config.yaml
n_layer: 14
activation: "swiglu"
tie_embeddings: true
beta2: 0.99
Below are experts of layer 3 (counted from 0) of a mixture-of-experts language model. Rows are named router (the router's row for the expert), gate (a neuron's input weights, with its number), up (a neuron's input weights, with its number), down (a neuron's output weights, with its number) and show model dimensions 0-95. Each number is 128 + 24 x the weight over its row's rms, rounded and kept within 0 to 255. Numbers have three digits each.
After each expert's rows: a language model's description of what the expert responds to; "raises" lists some tokens whose logits its average output raises strongly, later layers aside. This comes from a sample of Wikipedia text that the model never trained on.

# expert 5
router:104161118120140135120125130097145120108104158150083119158158126124113160138128104136137101143156143107134137162145132096098151124100154100121103129139118132117108103153106109151101168108127120156120130155209128082144126118098166168154162162121088106128143116098113168135149102087129080135
gate0:142134078109147109141121179095088120078093119150112135131140128150147153167149066135144101143124138087149149119158117074106129140128150095156125135152089151161142119141138123168090123110149129165142152138154135121104112127134144161105130180141106108119155110118150169140129107117102117128
up0:078153089110152120128075138097113088124145148168157108146171101152110137126113096140133145158131153117183129157131121104132094174120133127148137140108129172141132128172144112123114153080152113158117116094156151085116151124109126143128117142140130122129158105117147152114145068102095118137
down0:147143162149106107125126109134139128121146118166152112161140120130129172149104163165124113125130120147099106070160120122167103103112098100143114153150154116117100082127104133153106109126134106132137144135166108142125125190134203159135138099093151146107123181118126123162109159120148132106
gate1:069139096096168114123082161131177082143097100169088127163157122129144145123143088141076146105105139118143103129116123121113148118160161127149123136134134168099117132125182113126133142145130108171109135134153145095136098102137148145108111166150106108131111136128145168130165123130130118099
up1:112134154149153136098121112130118099124128134098119134114126115129135109136074106120093133129146088124115114149127111191162138192105113128122142113130182149193138105099101130097117117121118123113104130102127130103133158135109117137143146121102136126136159161196102086147156150087116091153
down1:133124072123160166130121136153129122119150112153124141151112128124165111070146091086076135124132135103123126139081134125129129127156142164103109105109093134101136124134096091122165126170120116140145138150139141124143119089090057074112095151137134122153123088123147170110133125150122131138
gate2:086132134133121134125111108145138150163163145116166159131123120103156120144152096132120173126145112130175110114146124131133095116089142147135111125091178068182095127115134126069155131166102128129137154127157157120110151135141122180168153101111106146166126130109139149100135130115122094155
up2:113110117141091128108159146166125129139064114118136091092121114129143120106136184107131097115140138151077090135128149118130170150165122153080129135136128159092121132099096121143133109130141123141091161148077070133152108121111094100127128089107158116103121158157122119144101151133142118128
down2:112113162150084105095136133123127078136118097158111111122159116132129200132116116120186118136146119122078133135152084102101152135166132123106170148142126154123120129118142161170135137125147141182110174112141140113128093154136131179124104114119113115096154160130134163152120133108138103111
What it handles: Sentence-ending punctuation. Periods, commas, closing quotes and parentheses ending clauses or sentences, plus word endings like final-ist, co-found-er before a break.
raises: " They", " Its", " These", " It", "\n", " However"

# expert 22
router:142157112103161134085100119149128126150143154152107109126129136132088106151109122095140088118176149123126110156155108139105105116125093128094085093111113171113133132133099170152127167157118191170099119123143162104147169094122143141165127146133098112105141107104113144140111122086139111122
gate5:164128107087090133112107105097155129145116108136115111155159104116094110131095144117113153142154152141118126122116086079124152129149146151119142094147139121114160144167120151155128124167099085125134165119141134114071096105134159141185085142140080135099111103134141142147107141161117102102
up5:123129110144110127149141107183161074124123112101159127097105175122090107127142108106096168138126104107160145100117126136114117123096114148111116128083151129166123168169091132128103186126173120113109125143118115125087152131135169137095123152150183118111153102131152124097129124132128105112
down5:126119151168165160113122108096137102095100091098113116143064128090139125130096149121106095135142171118113177136100173146170152124125143144131136156146174137124121118118129121171113144162113119112130128164128152145108144137134154160156126098144156162145163116149165149115176114108105117135
gate6:116100143129121166127122134186136151136143130140119129149128088138122094124149144166169129094125147139112094165139129117166104146115153119104115142122141121160118149162100160122110149148113197132110105121154130114078120124130179153149110172143109132121156058123149131103154135128118134077
up6:129141098126132130118147117124117156123140134141104136107090121114135097153098081156173142136142179116140123158069174125161107130129128143128189160143170112125087202143113110110161165117108167124114122120097146108130113141151149116112166110105144131129130118164115111150094144121129106133
down6:137110148117121114144152081131162155128137145128173123125141088137110098121153145140103169125126140136115082131121108085150132120100111128145107067112104106120087111125115150122154129169096143150138100141125094139109073108100102165151135146120120168128089147114177105150096095091144141114
gate7:128159130074094133103126114157129135117124135147103111090133176164157159146078155119109142100180116135122119081107081136153136116157144127130133095100113154123123094154107114123119146148144127130145125115137157071161125120179152159133128136145143142115148145102099112148159189116120111132
up7:135122097116113127129139104085113149121120135111160112166114171118067116172189164141109098137153154139129112144154133143094133111094130095139147074130130114139105137107153121130146157127134099108115124154181150135151140124128139056125124107119140113148107137137123119126168189120106108134
down7:181134141150103120168152126121139165110116122154111153139123145134143120114131087127123143128096089115128112103115130163161137124168084079129125123113131148106119149134076118171093129170132143117126143112124137117160130146138144112077126129125111127176125131115118172114040098129164139144
What it handles: Word-internal pieces and list markers. Mid-word fragments such as -ul in beautiful or -ai in Azerbaijan, plus dashes, opening parentheses and coordinate symbols in infobox lists.
raises: "ict", "ation", "ions"

# expert 59
router:111140125104177134115134129118114126131129144226097088105176167107110139161122126125132125180188141115097125142143146098115146127135119126116125126157118139154153130134139148135113152123117155139133125147166135112141133107101141140149121142120056096136167130105124138105120107120137071139
gate3:111126088095135192100129137091134113168125109152135134133149113140103140152136118102127110103094150156111134157149132106127105139144141131128144135157129125090115118066175142110183108143131121173143092117150126091173109098113149117147107099131113172127118156129116167110181138104150120126
up3:094112097131141151118134135132154131148180114095151153143133155108170113153118128107080095154121119142107085124117159149128128146122132087146095143162157103131114166113073136130140103147147125115156102057114144121134117145154126113152099111158123095127117103141178134155133145121129107182
down3:103149131149086127149133159117118077175179114080102158126102158110146146156120124121123143117145117166130079128136167135119078135118125105081123129164158141128121096136128133133114124109127154107155135154150075085116156146147112129112104096144130099133148110199131149150134128141123125135
gate4:111149109162155164109161156153097130131121147186136145175101132102096144130134122144136173147142122145093126130130153098153080102142169131159132075139155145147158143129162145126107129108114121127125175119135133095139181090106113156133092136122167119129146155127117145105178115113114144119
up4:139102129145079110109129117151113148131073121126086167127138123144139123118146126077110108112116123085126139131127160168117123081092072124091133164128124108140108129122120109164124163126167111132133104137119112102120153126117165157134160102103074128086099129145095120158135135104102159170
down4:157166123154137145124080130138118152152119113085115130129104141075116100137105145141169124145135102107120127076167135158130134108077116106139186120134105103101130100154124120120089123126126091126097150127160162095149137099159135103146096114138137133103151137140145130153171164109151105172
gate5:145171149128106110141145134150124097120120116129106115127139085105112104161106101102111118148086089144101101130125152101137191125147157145142115093138097125121140153149077169134155079103125150114127147144135099112120093097132160205129134156135145095156154148121110101141154123126134122136
up5:116200141118100135144161120121151116137096134170094112164125119124124128134126122131136113139095147093099137135130151136100100125163161085119179114146143184113099093150141106106151090151125109108145118179143115146119139124167096153136127115098119108166111122119153131112193112129159141131
down5:143140138104135134149118104117115152103097113112147152119110158168108170077142097171134110106158149119121142111133121152146074164102137161131120193152132132110152129122150112143121161136138131108143111123139171130101132194112094117111113120123100147098165098118169108087162142134141107131
What it handles: Plural and noun endings. Noun suffixes and plural endings before of, comma or period, such as township-s, organiz-ations, Olymp-ics, plus University, States, %.
raises: "',", ";", "'"

# expert 44
router:177149093111167155109129105140137102138132144161134097152196148098110106145089113106110135169200123109107109159102113143120152128134107148117106124154147114116098140100111133125121141107125149152120121138152135103102124110112094170178112136080107146102156134109108148157110136103137127149
gate0:122124106128145158155125125112103106139149124133109115083152099137149086165135139146163151171095118121137099143126095135121106184126147084105119141162106140140140090180138126142138151125152140152113090120150157158128118136054092127114090156131138124133112094114109136120111097075133133104
up0:118091111138150132144124099155089157120108100158154108120187121151178137127101128077132132154093132146101128150136141149146179141153146114121163123109150112134111151197124151142154122118107147103063151156120118136127088154125107183128111128146119123157129160122118134101122125120154112115
down0:174135110146158144144152094117111144153108105054128138104126157110095091157126151120106157124089107160138128145124078158109108145101165141133154109176122090108140105137110094132152128115148141114134164134105171108103116136117104133157129123096152153105151154156149153101140140092142141111
gate1:132101108089091123133126166129120104121159140145125159074164108119110121150130122162116115141105120096123094139140132102162139128141155150141128057094136107139101126151171160087064137117081106129132101126101147143122095123141100093119113160111159130134123165118147122130127130136170107093
up1:125126146148146139095118141121153131166133129134148144117143098115124105165095137095097086138161106121100058146111100107137149066122140150183141133126106178087111149111117123135167129146131106170101084103120145162129173131105125096132100107132136109115114100122108132128112168119142138112
down1:128071156120097110118100173121137128105096132172153119115108144161092119117147156123167145087170114144122149113111121122125116147105134105123129089165110099173120078145074160137124123119118159096116120148153152121140100140138082117126137163154146148120152149126138129131146091160134165093
gate2:130106143128159119099163185134121068149107137134107184113153166097146130067109117119155133138172134082120158135136140128158132155101114149115149095085107151120091144163118114147115145136149117135127130141114113137144172132104133126132143152110106155149118127095129083159109153118102096150
up2:103165141139144101140087117126178086106116132121073132093113106076118108140138124060101150121183124102133118133144110163119110113117154163134127125170097137104123115125157149123144104127129113111150111143159141139119086094161139159133131106162120127108131183136103126123138127172148120136
down2:128095138105118161112160131127119143149082112115122099139111122141101107155103116160055105088163143133115127139144112137095098095145128076140120112137141100133145137127123087107114120167128129140112152154099135138113086122213160144087126150154145123106130115122114156128120167145115122159
What it handles: Latinate word stems. Word-opening stems of common Latinate words after articles, such as ex, comp, cont, newsp, maint, prov, recogn, vill.
raises: "um", "umb", "ust"

# expert 48
router:119141097147131179115135115113148144171130168146126139153153124105117118154129120167120116106179140125145112151121138111126148126113107148082076108117147115135123134109153150129121136146128133168084114125149125114142170119104101172197147117116088101129188111093132131115085135099097133153
gate0:137130121136151152129120120110091121144123187128121128075154094122142095146097118132088114146107123106150116204103138154124157084130139149123110094110155091114125137107153098115122159126138130155136126137136169130092089133127113214142145133174130137113119107111146125113122139118160123154
up0:129072112105132138116113175152148169123085114124135119113134149122144101109142154134147132148110113163097110101115190127089162083113128152100118167105156133114131160154130137125108119156141120132093156124118135143141101149113088090153124118098116142102112068129126142176168153136122119094
down0:145149112122152106126136119126093178140130117150177126097120113114114152121168136105124180123109140083120112139110134137081121121144136121156140142122140121118129081161134156162117086147130135129109191135128075191111125110093148144132077152111114121103106082132120096095120118121130113104
gate1:150134109137091097139117108156132144088120128125125122141169188117140100121115146106159131093166141158126161167131087128112121114088154104120103105134150110117125123116097128139136112144121120109085104182135140142152143123164113086146104150114113140178124145123150133097087155124162095068
up1:096178098167149131135118147117158118117098123128111157125141186112099167125112129126165131152134166109159107140174160127124110140130109086157098089131125087141124134090150105148161103134125102112172097130138111123118125130161117101180135101111139107148137100147097107171115102135094129122
down1:138084099121148124124120143102111119113113147127178125139114108156120140114085133108151143156066143111087179116145094127121137110109124134114142127174089118135068090141117144125092129114130105137116119126157169101114124101120123083157130113107149137116150102076102135092106096129115119082
gate2:139115133146113151089151146139152151165162152117139120061116171085111138098130062101154110119137144130137134124086106116121149112123107171134132112125129106152137167135126115116157108106125137102136151131124092115123151134118184150143145115098100085163130169124118093100089146132090133115
up2:098119170088113104158117163093140057107126077108123125180120162129134166134170117131106140139108141062120155102144132107170137120114149117139165128099152106172102149146135120090144121088147129101145134104101143145145129121137137108128133163108154129151133128143139107135147123117155114155
down2:179116106180126110083171098172138141115164133129085105174100109133135125149130154136147137118120179141132171111114138103109122117145116121148145109144140120145108104135154091108107133125087123114112134119124112132133119086091141185154183128093150139134143128186142139144134122123111121095
What it handles: Auxiliaries and non-Latin bytes. The words was, has, had and the prefixes ex- and un-, plus raw byte pieces of non-Latin scripts such as Thai.
raises: "aged", "own", "aches", "ared"

# expert 38
router:150157094167132160065112098135118141175114121163150133132195143112103152142125119096118135146167158095135114131127151122136143121116133132084122097137145123149082130124141107122121145096138173156132178139151127114162142134107137170178155108137115125171153126090098151128124137107135125135
gate0:173132102116128163151091145137115112098128100137155137129112125082152103116134098139151091143095104085163147145125128135095142160126147112144113146121070090149101111085140133150111110117096136176091128151149109129169131121138112138153162130092135131113131088131082139113161149126109136077
up0:140140186143130123106156177160129106095164154097157137140142121085099106163126128144123130130117130143142161132120121083124088145143150156108125098113102074113092098084113146118145139133118129123139148102111133168189101136103167112149096124100117118101149140125121138137133112130181161135
down0:171101114117160081103076129120140129147097136112094129112120175189111150128130101136155112114119153096075138083141109127137156100119147146112146134112132142104132139119136117112147125164101132115131140139122142138147113152136150172104138165136149117139135104183205129121109151100139103114
gate1:143108125111145128084133153123114093144109105142116106103152151154146131111099135132131126145089162150146089091087138124127125107149140160137113183121158128092140143182166177118112148136099154130095147107118141126162159141088096081139147126124131115135156104131094165132128144120083103084
up1:122140102134121123134154141130145092133147120118141118134153127119116074127160141124132133133119077132089121119090114144139123142128129152139173160159095117128087158139120091116134126173106040135159146135155144127185117144162118145167118087125122148162137142145087128138102146096141093155
down1:147114158079131150107145133140182081123112122117122133149088123082114126113150107129157113093089113114158111126118137151132158113120158112111167161133117103084115101168108117159169103168118147079143124157148148139095123141085164118108155132115106139123143133116170130089126129127122127172
gate2:145121112149130158090089062135120116114139156126127132140125138124082126132145117122152094130154089083090136117134113095174149161111127083130167128128114128121104090092120153132071153144108105148111132148126145100131135114117085098114092092173126176145122106141122155133159130137136153124
up2:136124133144127112150124158169145124108128087126121133125117108152132112169103127158133144138111113174126153155088086169139165127148143157170141163133159159114182099095115128156092107151134156130159127147121108139128124105105110145155094103138119135106134139128165087086142072155156116164
down2:143115111144100122113109137141155131120106102115115139135112103117123106101151126108135085095152142149187125132108119079148135101123121138116091114122124106198133124137107140121094120151162083128178116131146133138110051121144116149143146167125096158105096135101129082099148160132147160134
What it handles: Capitalized title words. Capitalized words in titles, awards and names such as It, New, Best, First, War, United, plus mid-name pieces like f-ather.
raises: "onom", "tr", "hood"